From a checkpoint of a small mixture-of-experts model trained on Wikipedia.
Size: 8 layers, vocabulary 19284, 78.1M parameters.
Below are experts of layer 4 (counted from 0) of a mixture-of-experts language model. Rows are named router (the router's row for the expert), gate (a neuron's input weights, with its number), up (a neuron's input weights, with its number) and show model dimensions 0-255. Each number is 128 + 24 x the weight over its row's rms, rounded and kept within 0 to 255. Numbers have three digits each.
Before each expert's rows: "gets" lists some tokens that make up at least twice as much of what it gets as of all text. This comes from a sample of Wikipedia text that the model never trained on. Tokens count by the router's weight.

# expert 44
gets: ")", "er", "\"", "al", "ic", "th"
router:147156134143134130119113140134137130182144130138111110117134117164148134088125146116136093137148101135116106108112118094143127154133104128159164140103151158119168114167143145152111119111110130099132146156171157094153146115080115118137103150072147123099144157100108132114095107110123149148118101143113136122132155113148099131132164134102143155117173154136081139147121149123089130101097116143086134141109105109139220175133135151108147178172114147084129106183079113147104130123124120126147130161116120142122095158106148091099144149110141122118172094121144101161145146200122126143091118135157152129112159124127130115097135163093119127147126119112119117141118111114151120088160132169094079132139117131093116096152124130105090128081131082071134123148108080138126137094138138
gate0:125205155179128123102097107131173115150152155078094116124158164160154090102146093089154117092126116159094108139122144142137129160116119126168128160102152114111113129154164173129144135115136184103163132160114145108111148167124132161115107118114125143163132144108149096144170120137127139114127128083130101120138120148133077111115146107114180162143123102119125163154117146145134138131138094145112127126108146102113151151130130146098180126114070144127138135158132119163153150125158161141114134128148112149113138142110138112137117128124083107131120119125119127165125147142130136113076176100143158095094157134154142164143123124175127153122134135097092152082119141156132113178108091136147079089112154152126154136064079129128137134131112154142122091138157116177118144135117132
up0:138124160116129139131130121150119170097136143140118178152125116153110130117134158105123143115086126122138125141112166136152189138123149125163153137122130108077059115094096177137115096148162099136127138148095108117124148126111162079149153128153147127115122161102127117116158115069142156103103112107154116128138095154174122120154099089145093117110121079139101132111150123119142135111162135115117112117092110132089119158127156115091125125137119131171168126136087149118136144128172148129109143098123159102069143156132130161143117161091109093144121138125124086120150102175163161113132134086098118159128154130152136135110127120199082130136111116185088086108141131124125093158161105139145111120114121098149133158113086076112090116133138097095117106123134123153129152129141119
gate1:162146107161146133107066105140139165150098159115105128102148109101133139172150125112144171143146123116093140090086089136119119107135135140114127127167111119123133175137148126080162113166130135096102110125138123125114161161116176084114102168107111143114118109144162107159114126130094096113182139138145134131091112111112115170134111117089164144159143096143068146106125153139150116129131116132093139137106157136124136120154120132145120132130166165131119140102080119125117141144181110123138142131109103123134105102066152114114155096128114126188146124074151081136127142109131096183128125135114124154115152140090130124150126149122114160148093121122140128076109166119147089091178121164133180104105110144118094132097152111110112130133151137104155081118161104155135124146101130
up1:143145105095145126133161129161130128072123144108145110129102121121162152178142108123119156163168119141133148158115107144151163083112145156111121147076137157122139149115140138090100131135155140145143098111113129090165127124120124153155128142118099094106149111126107136075138173145136130084124117131134117131134122158054153152157161106140134130114072094182118103118153109124178166102120136144137140162118197089150143123156149142114170140146143097114141095122118145126165133087098150111122150159137124131125124141138114097139104129157123149088140175154087137133162133099171097120123119155125149145152127162121124165146108112130127147145147110148168132121124115169117159088123108148117115109151170074139114142129096143133117148066074129115151151122130121128089119170115115
gate2:155146120124142106154120177145111117152146142121117132116128132159119145129132140112115142119117170175165122117094085101115131085106143096123149094138125174109111142159137105090117152158106100115131097123173129135152138122075058151095088114158142122134101139146046149136122152113150117104104084134143092086141114123147111068116111157121118182080174156111121161132125131118131142169175126118151104097130069111102100155148119134131146122164151129135109157140106145125146117137092198164127110156077089114149126161126087135080142129140087097127117114153115125134129138095147147117096159136153098111106132127114138101111157132113126094129097113137155151130115103131113119136129147142144119136107124126129120094167122141124116111156126093115158141162115130120130151124168148
up2:145114077132118096163151125164142119141055060121110139158134115159140105105067141134123111115165132133124093138153153111118124136146140104156116080149101140074092110149140129151116110126146160101151137109115158120156097122152158136159137120091132168153125092113161113125087133109141154130143118174136130156125109112138103105128122139091175145121120137131121125127123148127153099101139162166132098087127157147151144122156131141103119116131123151129144108161140106110129105106100127109112118132123122135105166117114148147101128172133111125119124104140090176146090134147126087164130125124117087094118143131104099117110128135122123097142119150187104135137182113146143147144146175158148101148156116109124105162129111132128161128094110134069135094102175147130164047084146133
gate3:136122118107121151168169110097128107109132158157113156141150146114144140124119153120173160104110134125114107128141160112120072149170125140136099150177155100153106105138080120189121133170154140096106143129146107124091122116150167110118156103173142101140136107143178160158139121098142146120120101095109160129146144137131123131149162133141151136162119141111121102164125080128099141155120104119110105115112124141170158112116126114139160142133214140114129125153148167148148165176114120114109147122101143175120101146165105140107135105134130114098158121129166132098097120130098156139130160124116112101114089146136131127136105118110124088140115161125173123128141143091135144137117115100042084119173122151119134100129124130118148105142128117186153132114089147076101097131141095
up3:137104173129126114114109131114148142112120134129133104147130162111123132122113146078105115100137105097126087096175117122138159125131153126174147102136126167186168110148122101144123157113115143132140132136151107157124143100112125109126118170140148097116114127087114095186111109087157133146119106135129152121073151120123186111083094132179086098121119131116096120115129130139094142122098096079181163159134127118106135125134128096109161139123153108117081154137117088078110151083149128151112133142137141130110155143128136116119120110114095116147135105079061171123148106106111098122125124142146150144101125140107138156137139136148165173110096109090099105161119162151102169167115107111091149168123122142107074141106119136121107146121097108139172112126127129147097157161117104

# expert 52
gets: "ing", "ed", "ated", "s", "ating", "ized"
router:120098154146094115162128159106122128180128115126088128147128142137113110090123137100129140134113100161103106126133132127128118123145104162167164100110154135144116138156138141121165139083147114125120133147171145090112076124063112145136072155081134139137110152129122110091152114131112155149139132169096157150134137110111085146124133109169105125149187142117122124134098156161124139123107153135130103130112120118133191179144143141128155155178112129105141119119124099160118156127142097130132136173143127142142119163131175091117130112121091088133130084127158126151114140138111137146100079134147134121076162136126140149126107124099136114152101111095140131142148094113157139110137128134124108134138132113076095124173120097140121147055146104092150145149076068141146084097102127
gate0:155091132127122111135142172160122111133164120149116144145139131115114116167132124131133137126116078109170148121163162133149113103143123146110158114121103116106118096143096132102115118082091120155130112136194150112110155145115152129132118130128063115124102115166105108125135116130148133123122150115139120138137152150114164116112148105138128147134126135094136069170129117136157126131118157158085110153140159130116133119129140111151122117175083176089146082156119136174098144107093141161162151135101112104151109123118141113073099171135093096218113120092135136150093056135161166112090116115131178132139165163111149101095143138168136151111114137117149167147123134129107065140126129109142141109140099126147093124119103152137164112097143117115154131139119125116122111159152108
up0:131157060143102121114150132116111138114109081095095135133126090137138131090092123147088140125141134140113134111103120129152125118123126131158153121134140107091152090114136109150151108119134142140129089136145179113152105112088120138120106115130110094144149191138104070094125077187135158188165150130116164145142139095104120156099136161185150137137091147107148154158115114143139095093100121145098123085106118103117130126115133131114122107100102092079140146098131101151104101087153116165149121120143115110137110146074121126121126144139133068133120125119121141163119128148127102146083130104138124120109178110133126131128162166150140099127118129132083137147132127141125138238147114150136107133124114127124130118163146137145154149104118125096101161100141133130155142150096135
gate1:080109122088091108105162124106121139141110113109106160122176104162182102140086158155134179148111091162089136156147086132124138117114112185091156139139124064142100101182123116119130148104160094144126139133162114066098133104104152129152112095115150109123115118117077086098140107147100112165165139121142105130139119134110137155124138135153087137093133107134135111173092141147142150153110164159101116062154142148123179119141162115140129113117126163114110119120143143130142128102126143117140140140155153135145124120140115117131090146129111112096120136090138117129100130152095129158122132156110117144114120091129147148153121076164128105137166125095090143146077166136109115127128110078121162114136133134098122146094148077092121123130075124138135132142116136121139140154111120
up1:115117089122160143122122127125149080128131161110180132098159109144170139124146098151126111113124145105114124098129101148169116165119128112098088126139171132110140131091121143132107127153136130120138116105127107140143109128182139155113172140152114138150154111128155164141115145178139116123113167125126111124149138130094130097137143130156146142066103073124089130107097110082138103132176111089121170160117115136128087112101154124111121114102165064119113165114168196106152127135078097140119144107175181118095153120147091147088139118124127123118138146126108135109119154117141103144115183132138138123160125120138149133118145148160131105182115083103112086107124145171079115160122126131142129168135161130143136140084143121139084138152099168112100125112145162147139126124129133
gate2:131116080140112163123151131184096148206131167135140150116136148142092119116164142154139126138151121119139140122137115109089158124132128131105117152140163152125093123077143134148133142130131125098141157135154170136165112102115116112151133115167119165101169127146133116123129114144160133083123167138147092127145158145072177100134103153139131167106169118136154080134106123174094121123176145167133096157130121138143121129124147151123132096177132140127127096130092148162105095136180132134136139183122164100145113133078094111107143146128128073127138125098137113171124122124121066137082159143136150168131161097137126135142162148176127083140120124107124089170139139130114155123126131158152104121090150138102119108104111143147147134114165145146138082137109155123119129108119133
up2:125163161116150125121100148091119158141138174158119101105107137129086147135120125108132143123154080131114141130119132111153120105110149083114144122130136126122109122125152136142172171115163123130082151080180153144137121151099132140089123131122122145127092149167146124078148109121098139099176170169096112110110132133120138135124137166138144133017127157094169098094124156157124136123173135137137118148133117089118174134144133138180141116120100151122153134127123136167116098108160113183205166153131134115170166140111139132126121116169115129113106087096133146131140126156153108119126111124116125147153129083128133122127128132151125126135131104129115134110084105120094116150155135140156142117147164137110124108134116133182174143131154148102177098109122152150156095147121118
gate3:110149132150080138161168123087110133148122140109134100123106156147117162112076091140118139115143130124155106100166122102116113132115102090122083107133167115129127115123139164087131118117125122118080147077115117115120112126124139089111154124113158140077134147157168147113136110095145135114099142127106131125127104136139116124085137179166126097135151098136107138083136176116136098145113135188123125152164132155150142130138117144135127099144153084124155152131129122139133141138089080156157117116137113115134086159130149120100125141131087121118128097124110113146116155112085162084155091120195136114136152149117164143163153120091118117168106112132101050168145099103126119122123161109106145135122125135078115120153149120152100190119135100086144137124073111131150111107145154
up3:109155153122121127113128140142163100139134147099142111141141109178113114134163191131083142087165161140123077122169131145152128134174102144100139130115117132108125123164149145159116091076105116168116122144171129156169141148129138151124114123115079167188115142126136102130129166127129100152142136122116129109144146107113140148139083117121135128124112116169129134179138106095128146130117144105116083112101102133093108101149088132168154154129100158108141107138116116129115133150115106107125163130151105149182137106088138146139124147119181145130144171142147150117115083138095134145153177135121118150090151135126125127102119126122122146112144121178090184137105135098128077170151100121123130086119143147164138138149153134145112057154158105135088108134139110148117143175098108

# expert 57
gets: " ", ".", ":", "°", "-", "′"
router:117122100126124132109112159105114149135127141134151109141117101112155121122097151095089108161149132155114083137151133121150111122144132166158140117095133143151124140138149128125148143113156124120135126140169115091097131127101119138119090149108192136077138157083121104100110133098192151149108122135068160133145158127103126132105099094126117155103143153129051129120118132134109138107119095140106139168099117110143122149106135117172136199176082153125157129131150149148156164136127101077153127165146118133103153150140160112112143117107123118094133060101130115129151080122110150131122119134174151100100137111122171145105135117117138093130141111130124122125159116111143131103142078096102088105171161154094143120141102089123138149146118133105093126135060094122113130131100117
gate0:153141154133166124141104116143087092124180101125112114155101141152161077125095108135114134175115105136145110156130114124114181147122167135082135131137125141143151122125107131105096101097113126158147089131116102134102118121139180142113075140094119125137126115107157107142135155130073138100129115167100098158142119145164116121138169089094135158163151078158140113128148140155154140124190128130098164117124133100122207159143130145123128112105128109126127147076147113141109144142117113095143126121162121125095142095152129135136098151137081079147152105109097125130127141107135149147167128113129172119143143093185119128120110142150133129102094128117115120110115139128128157065135097155151132107174101148122102056157121112126143099143141126116148146152157114140140132098108168
up0:101125126114135150142125197133140120138151146055155130147080140126113132098135148160103089098103087115092143134132142140093143121149134115131094140108151142131131194146101104126105109114135128153180119092142157161109154072129160138134112133104117126145106127109080106159109099171151130127109095152108118148148169164090168087119150132109116107122158110104110102160161144160168140129134132099135106166100082116163161157124124125099142144118157119126148140117149161106171137127130133106125126154125095105137069101141083163175118192123133124121117126104111082110112133089161151158150147137130170132132141133135144150117092122102147161124163119148116074102160138110164102106139107140115105122158133131130093112127096136138137126110108137137147119132129110163135100151124141
gate1:108138114118067141138151098068121113099067123108108147166092139129127160163108139103099114095087112144162144118158107096124112105120146163152172121057159171136119161126111127129129157093148092142112163172107161074130109131118154128084119147097123145132110147138108144081142120160140105137109129178099150161148159163148101115122129102131092092154093127139112110166094102097131135142128134115114151117127141128144127138100111120120123162126097143083117149150117132160133188148096155142145136100138116089071117158153091134121114063139096119123105122151157140161155115157073100141129125117113157115126120135119145138112174089145144123123143156075108129152122115118113137141123131112108133095109161121150138125138115088151128148115136137116109116146132115135099126150142115
up1:157135127129124117138111141186139142152148154095141099125095101148122106112106187139115155104166156090140159160096133135118159181099119106107096134108129156140137120158091119132082133156107151108136137097157113161149189141115109185141120096145115090149128136128124128162090145106124159119111139128122110113092098104147126132100114099115158152140116111129118096141127127181142123170129127156158103123146150105120117089106136129138160104159177143143131149121137110118116106096119090128136118152103138124204135124125149144127155150116152155119145162129121135061116080127183134121148128143141109132121129109152163105123177147148037121145114120121135156133137104153100144159128140120161161128124167128162122093143126179076122115138138118130123117090119132110135114153103124
gate2:103153127151155143111124141118143099083110102111147147153124176141133108157115149136117085118108122060134118145156122141106152104147148089101144149127124148133123130122159159087122147115136164151125131141114133127090105130104098150184082156136126180097130118143144099117144119118114118168089117132163116089126122113111129124155120084145140083111162106114139137125125149139153141118114105114080134099122163126135138133103157106162169153100121154152136099099131178154118113100104121127149098127120126134112156150128135120129160137137134121147184118133136086132139110140173072192103115166096083129125129118179127139200138119110111107117165138089113130128121106134114157090130139134112040136130134128118149148118157137132134135145138121089138162113129082146123090133168083
up2:116170105159143139125144104131114152077117093129160135146128161136143117177102134144120137118138115108173114150130134144147118101145111113120130102150140150117148102117136139161086135127101134126102105197112142073090109135138126094114100134106195140116100138121150077148160111126129145150138117166119154130127144082089137114113122149102195181146130144125076133107145175156164162137120095128164122105094124140121114127101103105118120180125144139109154115104147142161160089149105133131131167157157127074107107153132132148132125107146055138143114104110132154107149119098128106154083153109100145120139147144124116132113138129118122119137157151117143127119117121093106171132163174129113075099157129116140121097165103134115142104147162179115143144117139108109137153117127076
gate3:189150132142121115150139149163121124087106109143093121164074123171105122126101107116110130091150108107163138144099101120150161135136085130162129147153093109148143129133131135116152124075098123146064122107144130152094139132154126142126114089106115132123141124103125141119132140163087130115141133168119138096152105136163137120103178141098147090136146143131150122144159102158192095168111100155122102131101119127132154152142180087134141136110057098130117105108117086139144168130129138113071149086100099155136118108130107182173114111163122126126134118154084135143120137141141141152159150099147140147125146092137132104115162155149128115164106119147095154147145102123116165130141075134163140150146136151143122116125104097115082158086142103109142135145122120088118137145108109
up3:097089099131102120093146152119149160137109145141065136142114158120106131151157183115156146099129135135124107153130124122153101156136142099136135146149153134119109147149122156121083130117165142121132122115094159116118133138113151048128110108167133137153141155117114151080156136152179146145155116087118156164124113083100090112107130081140121119165134119112124128140132119114156149132167117131125175089164135136110096124110103117094088115139156143138115120154132139131082138110081121156099117141148133090130140147112130096137137088141130133129152132121135118121140174154089113093128125128118135140161131132100155047109170196095135132116146148140142147140114114104138157124105167163118118105128113079102094126162121151160126144125109158121050121134142089122101136106146136

# expert 16
gets: " The", ".", ", the", "The", " that", ","
router:143135135120112111097114173098135129190126142125105116144095106151155126085100129102146166127139104136129128143119112145136161162121114166137160167124147125141131152160138144125132157099150126122138133120165147084082131102101152157127100132098141145108149140147112121136132130133131152142093109161102171104155071131075095120109124154144123160100134122123101119121120127168134111110126179119097127123149122110138185139141134147139119167136080126066137143138123133166120126143091099125141153122138126137144128139143116101085141162092111139098195097140185117168134099131095076126116144119168147123114151129093130157110157154104095111159161124117152122146159122142105141106139133146119070111173155169112130136162127092096147140083127129078092127131071106130114094108128125
gate0:110121179147178143105143112112129119108124149122148167133084124111114136132055160135117101122119096133117132106182127132139088099132143094161127131161130148115134114097154127099147149114108119078120152132099128144106118086144145145085096128112128116108142156164140114113109094143123115088126142099096146120152137146156099129129141111119114099142137112153121156151097081128150104163144179160166162131124099111117110110139099118080087112146128130159115103149117117146131164128138152160124135140131141127187172168105167145143110100156106106103091121142074120118089115136132139161109140140129115109153119120188138129142124152109089114124126110094105150140098065138132111120112151151116145172136125089112135108118116086128123151139141134150125171062099068148152122117104145
up0:084105128150080175150136098119100127064057127109156110117102146131125102119114110160148065122118097140147117116127135157140127109139132092147082151099127132089137125152108160118109157154106096108126115147096126133126126091136188144125085089136109109115077134098086117148132111103110124130128128102155116115161156099125150124145125151151098121149098103159105143185159146107138137167118138129165148100132092122152129157145128096155151105138160130128157089155114132139119111114131179151097123136182127115112133136116137135108159145170150151173141117120116129138135099109163174118144124135129136114126125120118123111142137129148130094092151109154125104125088118140129170150122095135106111136148128136151120106133176124139070118145063127168104140131087134150087149118155086
gate1:186114146072155105133132148122137073098137138161155138111111133152173120086163122154144132150107144124118154134124146132127095140143124117131171160148109139117160107142066141169158185147162138124149092129122127155116126131130119152142103134109140117137151117054114174125122135112138158133126113114107096132110127151104102110177128164140121135153122161109121144128108117145105149133100139149110145109122139152186193134106152128103117132139090161100146101165144112140124124131103137086109122120073125139163164148128115135098102122123137113107093142109050131123122126141166090150146137166105100130119112092130135123139146118160120076115117139103126154099121103119103095129080088145128135127163124089116124153117146130083124157099108147128094145175110113117097129129072128
up1:151119126121112123104133121126152098102112156143141104145113101140166121082161144136147167150111109113146152117147140171158167149103106060134091118114140154117153100133125093135115119109153124163084152166126159130096107118113078120125145100103095106114146122117143162146125168084121147113126128133144171121113082135102107154126154165136096185136093087129117119094115097138137137151103135097091124094150146148132171121120153099158086077123100112132105154122159165099147149154088160136092149144118108119156152116131129117162127114109153132123109155147146121115175181123115139145125143110144067131079141137125131136136147123093131164126134135136128123136141125136125106178151107160126124124160108123135144149144112115108078113094061106107114127077144104104124110127126072
gate2:141080130139094142139160122141104110142136098129142109099094152111182122105151109127137147152118121131068122131122135122112126112148097092112117160120121133086109119139093095122067136151128119111109135154102141157132120128155108136153077149152124099118143121086138115107156150119143163142127114105187102170053133115152140113140102128141167183147131125110086112100140152122163096133140147082119135148131194120082117125148079120135095114157180133166158132121097150103107127123130151121101099160174156114084145135154105124112154126109130119095117119137145125127160129127130115120088135104140124181150104195136136131152118136125138134101117125159120110118173119183115111126124119137122130151135119101136125096088136106165116150128151159131137157140150078094142170158127104
up2:154081093130108149132126125154174185124170089151162103113124125181123137138138117121152157164099113110127106116156159146135115131146138167152094143137151132110156105111139152122054162186117151136141145108083142109116152158128091154152109099167158132143112117122132175141140144125119129114164161127141151097089121143128130091133097146159128120171127151129138141098123108114126109182111118108145134111114167162139116139133128123145099139148104123122136196161141161075146122151130108149093139119134132120083160101135118162112140082128126146155170129122119119116148123110158141095130107109122089138122083123128140125107120130103144089061132140158106157158113127143131136145093092112124120139158120151136168135134147140159158079096127130121100130157165122113104158160088098
gate3:143130128188128126147133129160120143111097122139105117103143104119131115151187099115098169142125210148138085099137130122164121126113133108123062152095141128129136134096156125136095115121154157124150137135128128118112108100116106124132109097116114144149177155092094144107174090136134145086122159115127148116177138137113137136190154106130140146132150161146124140095119168128183124142144102126064150122168133131153100151121137118111141101108132124106105144069124143136130129106150115117141121117132156131129124151134139116142119136112107136109112151142163124125150113106130141145163153134114132139162154143140116128122104129137152095142155035142167110124142136128111157114157139125144109122158134107105129133149124060138048141080093138096142151123132111096153145101096080
up3:141104063122157139138137153169128148110114144116124087126125117158119108102125143139127102126119137133139122129146150089120159094138135149135071113166114124138137170092150041133086127137112128145133097115127117151128139153128056142157142124123103089130146113086108109162145120075110175134156143098132140135145113129111123146157121113135133117130150076111142155119165124128140088169122151149150123153137135127172158109120111177108103086132129124148134138125134116136134151140154103076169133141158110102102133085143136114130135135147149131102124140108101133107168142119140147166169103077055104147142126124119100117099130130091144106113130127106141120190095178128150175106123107168142119111165130095148145119167113156099109143089092143139087121128146105115125114121145139

# expert 48
gets: " ", ", ", " in ", ": ", "2", " and "
router:125112163131116133134147155097124106183164132122126101149116104089148112105130126087113127145132085132123146133134166146170120145114111162145162128150167146149138138161137141136134128142151139126142122111150098095114140112098099135118131136126165149104156126131098089093136123118145091142122101106097151119143109082142082131131135115123126160154145135121071097104115138133134128148101117149115102179153127102119190140120135135146153184202096155127152130141113124139180137124144112087106099116146124161162094139128142096142147171155154087111134086153143102148117140114128132147125099117190154124130138118118145148097115132108137121132096069138125118116173105166110088061119142144117095148159158124098132136129102066122135101116119089146115129158098075143156103145102135
gate0:114139126084091114150130128064115136204148133134132138142145110130145134090109140124190116126118132142137081090117122147153128132120155144162133107126153127152106134124117096139078144167139111139148140152139118131089104083151104174140127127092120143102147126124118101156131090128117139141126094122098122098173130110117104096108119099119148182116055179098113108165181185122160149109080141133085150143160123123072142097137085139110106157132128177140086139138086107146065087121108162120125118154131117095148145128107101127149111106128140112113114120146117121092102122114101121090107084153141138124119141084133102098134127139123124120117101124127186158108120145138149135147122113116124151168128113157150147139129098147142098141121141141130151143135124106114151111129147146
up0:114153137100129105165148129070133130154136167099110106174144126117127140128108105120143102112091140148185081078125159133106097103114164120103101130113187114133117111124113111136076160158126116115116152184095139105102134073149118191097132137132148121125143099169108120077139112131143103118131133138104100105141128119146080104132125096109142083123086185125173133140118140097186129127135159169110151123159124124137143140159106166123142141144158108109143139135073100111089138135124128123127116119146111104133157141085099129122138110162105122138137118188147150089110118122112089131131131135138134117116135123141123122127111106126117103112097134141144112146118155106128120128120137153109130198126118140146151096118124131140077127102134119110157169185087101142168128136172139
gate1:167129121137106166115151136086113100132130094156154089127113140111119074146099144124145145116111089107101119136132148170154184130111158110172138091158155167159132151155125112129109159117130197131126133106126133107121148122173151087142134155151132147104148138118110138109125115100146118123147155131127170136053147132121151101125102184125124136155138115120123131108163081175166106078142119146102153120138157148106194126139127130115145132127091152169100110100104121157099150091127145164119099142077163120141114134132096132131151134129165111145132117118126124159137130160141156139137115145143130171111152105133137120083128150120101124123157119124120103094124073123112124080099140117133105111137161112140066180154118138122155152114125121128107128110135106143135140142159064
up1:135135144129133140086139112139094068138129132127158110075155109118118110091134089149097114144160139131092116132162110186139161132157096134100108128134193110129105128141153093129164146121164141096161153076128132123167090099172146101102116122099147120128125152153121140125149111063151106150152159086155105142112109157146137133148111098117113157099133147099129102113132089151173125103152124136125101113138132141133124120131154141162134112091107114145161083120101121142122109140126151087140118105123156131124104126087072139153138131124144134105121131144140130139079146140104157098147101176169134119139122143083180149103143120113117140173165105144078120104180115156127110150118115097126119140092167120155123126089122121126114137123091072133119156144126141140129079137114098
gate2:154128140129117171136118123086156144120133174121157105100107151158109135121116166116096100124131117130138125121136118091127122092119166110136100132136143150149130141102094153087085097109132091114149124183114131095117156099160100133116131121123192083122157159116164159091115084135122126105143128115124166157163142132133142125128103112149129136135110101130132114127125131158092128138108175142129122136108115099131161173123081118097108146096083139075168141119192128092116156097113130160165179131150110122124119120130161164133113116149125110154108145154157136101136105123140065107117156147151153107087098091134151155149148121116127142154123143090105112128106153132119108150122156131085112135173121138106123129138103084123129100091137196145157193135105134126117143104139097
up2:131103112097109112148108120121101140118114144090136133118153149109128109146124143158140126118113150082130121185129136148087162120095091153124189168133130134154191160133150104121117138153109085102186091150122135121126134129134129160136130137122138125093104117133137174143110101082099096099117121082157109149108113136091114078114126135154149127091152130119129137107109101155137125135117187145158101134103152112125091132121121132091106114150108138115141087116120192163131120103106106135158130124123131112131166186126125159127137152103141110145131125164129079115117087164151062115129149131146140134146092155101154129146105128133142128116128146067090112109135106165104083127084154132136140120124124119137128157113112087092165119101087148142088160146077131102133133134147125
gate3:176121175138111097095138128124153145137133120137208123090126146107160175147138148080106120131138121121116121134127162143129118109173149122140117122125189126138092144113116166113129101147146148128135162140164117125152127139130142090165114121160105145175111172131159096065086130097129162120141170152168121154149100117145131133144141093143122149137098166090123120107108148135146125108133110121101131135114115080097112138101142145129098151108133163166159130146145123116108146122116170134138131121119130140132156109092102118124122178095140149140127147158156137152158123123139143124160109120141156119103109116157098121175139153138109134154126078139189129111140174137139125122111071109135124111114117119113137082085166121113103118160157124108063119146123087123134088188138143
up3:127131093168116158083156101175141148144157129138199109144175151098140155136149098121122090137076111136129180145115138151170090143106124149159100113116135125181119111138140126151141115134167150087175120128113132069143129147121138057102123131118121127126130153186163121111151153118128147125140166113103125149112149120105084164191122108154104168138103137156125125098139109103113107093156129111113160144135142105096131132118103124150153140099117139165077117107131145125123149096148141124130138130112139123150143123122118133130134136143168117132141139126143155125186106150118143072127109086145112125108119138140110165103141114140161145107105147138136150094121116167137102089100175147133151109147112164136137119108145189080139134127120080096111126143135135118133109165157136

# expert 49
gets: "\n\n", " L", "est", "l", " | ", "ent"
router:091086133143121098115115166118084119174106130123072098100106143109124109098120120092110107097151105156129131125118145156133099140125110149132164159111147129104130161174111158125136129125142106113147129134184146093131088125092105141120052134114158140132118133115146121114123130113161131118142135165057141107147117126119083109135132109125139165125118154109093123119128159130097119127123102139120093135125122106135137154139173142093126163138099142106155117138104127135130159141126101134129147170131091117136142151098197107124155116102151120103171123138134070156157116147097140145126100106130150123121145119104158095091109128123141097193117152154128144115154101102150122104156105125097097147152161134149111138119130098130122113088129100061118151115089068169111120154157093
gate0:109123157122118147139140135108072151172145179133141102135089124106111078117119151129158138149153104121140123145166123137127124133126125119116151185102112133164093101155171112153162140154118096118180082160134158142158146125111143131156091063159125158090129105116137115114151144109111147126147120115129133143082129144159151089124134123147183113100124080126142102144095142128140111107132135138136109117118165080164133130113135078076128175141117133125131100115095116119108128140076153126119164124127138143140161130141128131128133153122128071097162104138166115177118115127112122132126041124124129104082126159131104158132128113113161121140138119119109097108147117124144089096146125188165125121178162109142137101134129141135130120132109151135148110130094158137126142069127110
up0:145126132132115136119112108155119167171163121116117122138126139116129137154132119072121126101117102107129109096077103122157113104176123142114159113125152115149142128155137177150087154107119192137142127068134141115151126146148148110100170088103118146117099134122141160119090138155141109140111165170129164100148130127097158124131154162120166135123107142122126077135161114147127131071131129141144141091107102126130124142110124108121134110115123124095122134092095149147147128141109152101137110075164130160115114169103127114127195102135140164089122138125079126120098121149168104122079103147138119135125155104142143181146140167141160145093143140075103116104090074072169170140141133135143124112116123122102109145129123097152113163138144158130178083105111104108132132139149117
gate1:130082095132124097111130124101098102145146151169061126136127087139132169165103141128129158103116133126165080146130100108149142124108101102116124130117155117106104097201126130122144097115145089132127118112121101140142159145103119141164125122117130178099133125112094125118147142136137180100068112068131169120144151102125115165131147124113127151115114133151100111160112126113157116103130148140089162131118096090101136124141122100102107113136102174086160089139079141147117098151150122128123100156162149152132108094110132118112130177133106120119145146108107134138131136157135151117109110182134103149101134126206142150119127120058116136144114158168135136144169110106121100164156181141120091147152118158111082148152139139128121131122122119141140102119147132144148113162112118
up1:133099127138143137095105139141068131122159142143086130085109131104121137137124089118132113104158111142163113102125139144118152144102104152104118154135147113101122108153110153185150111143124094104098155106122107160124057112133112125166158120152138122116147140156131104164137128100145141109136157128131136069123112151110143145155154147112114121142091132133142129143103127141119119081182110118099121123108129143103113157125123135129145128117092152043146082114128123146087128141137123158164129143161090156117116137171168136139170115137120154182121153086115115101131133148118114089123139143143145132060126154166144092110162116113130125137124140155101148072145107154159114138115113085065111123153087129141140129136146162172126128146071095126113129103124129170100127160111111
gate2:134144089151127103123136122088133080133138107177085125112093170113134103127096168116102122122147122102083148094125144168119114155105103131141126133136113105131077090166075125127160136125161132180153163114133138110107099141154180097113163109112154151135169123119161108097158148101137157080091108121141127174114171129128094146148138103113114137164159103124126121113135173120112152113125127135102152146124154132179128138125076101068144102138131098125143108125115114117138124124150112119102154126119126142121120141118146152132149144125080130101119146147116082154093116192103115176164098100161136174124138110145115149112161106122140137112105113167190169111143137119144122139148129141151113121106135125135108131158145136115134071116099134130136153149089100156130155142109101
up2:132115083170135108106149147126132126153144123118087121101131134109117143165138108047117111094128125137110143122116101141095130179127101131188060158118110122137069129165090153160115132144155115126114164090116137126141135121159141110122129116110115158159114114138117135098115168131154141163120129072094153141149147149113114141139098110111095128144112123052106137055131133135099116096097088106091139167141124095161145124133109127167137155133160157115073102122119159143150134089157109106114117137133107117136125109125137137116154148118142144095131137135083086129113117152118097126172130134174099126119121114153093109094120149153163115137113142148161123116133130129164113174115107153119140129151127142143123144139155164091111114162107159128117129131062131148102143135107111
gate3:134161169082143175133135120128136126116114124110107105121103138107108109159111167123087150130099160138085097160095115144131104079168113114111103106157111134139059151164117147109104118063110149117074094157134132121129146095165155106146105140134114136148110100075109082135113106115124159152141117137123112135129132091151088102123115102160124110122128100113113110121125131133129110114116136102120176142151113145103122117217098116148125148158117113121123123138083133126098131091179108178154132126122163137094153098115144129130087160155107131134119159125087145141113125117127140188143135138158157140127189143154115115079111137132106121138130105135106143116137125126156145153094124152132109098129161086154120162118130133113099180103154135116092125160097114121104130115124136
up3:095103131144148131132111161123133119101106143127137111126129163152146146119113090141121114097103142116182096170097141160093116117130097108116119180128056183125098085103142169104130140105097136157128128115084141130149125131147120116111131121147114119133124118119149153119130122147153088114123133113106108157103145086119133153177174082193104145133121126162148103149099129113156150163124150107102146113186151118157155153122098126110171094151137128132122106165125110154118134106140078110155143136093173134082104159163134101140085126126078157138139111117120147137106149114147130146122111151119144141159183112158104181141140094105146134145107102136110108131090118120142103144139162117126106181147136140125085097119183143116110133100169122115152144151120162116129148135140118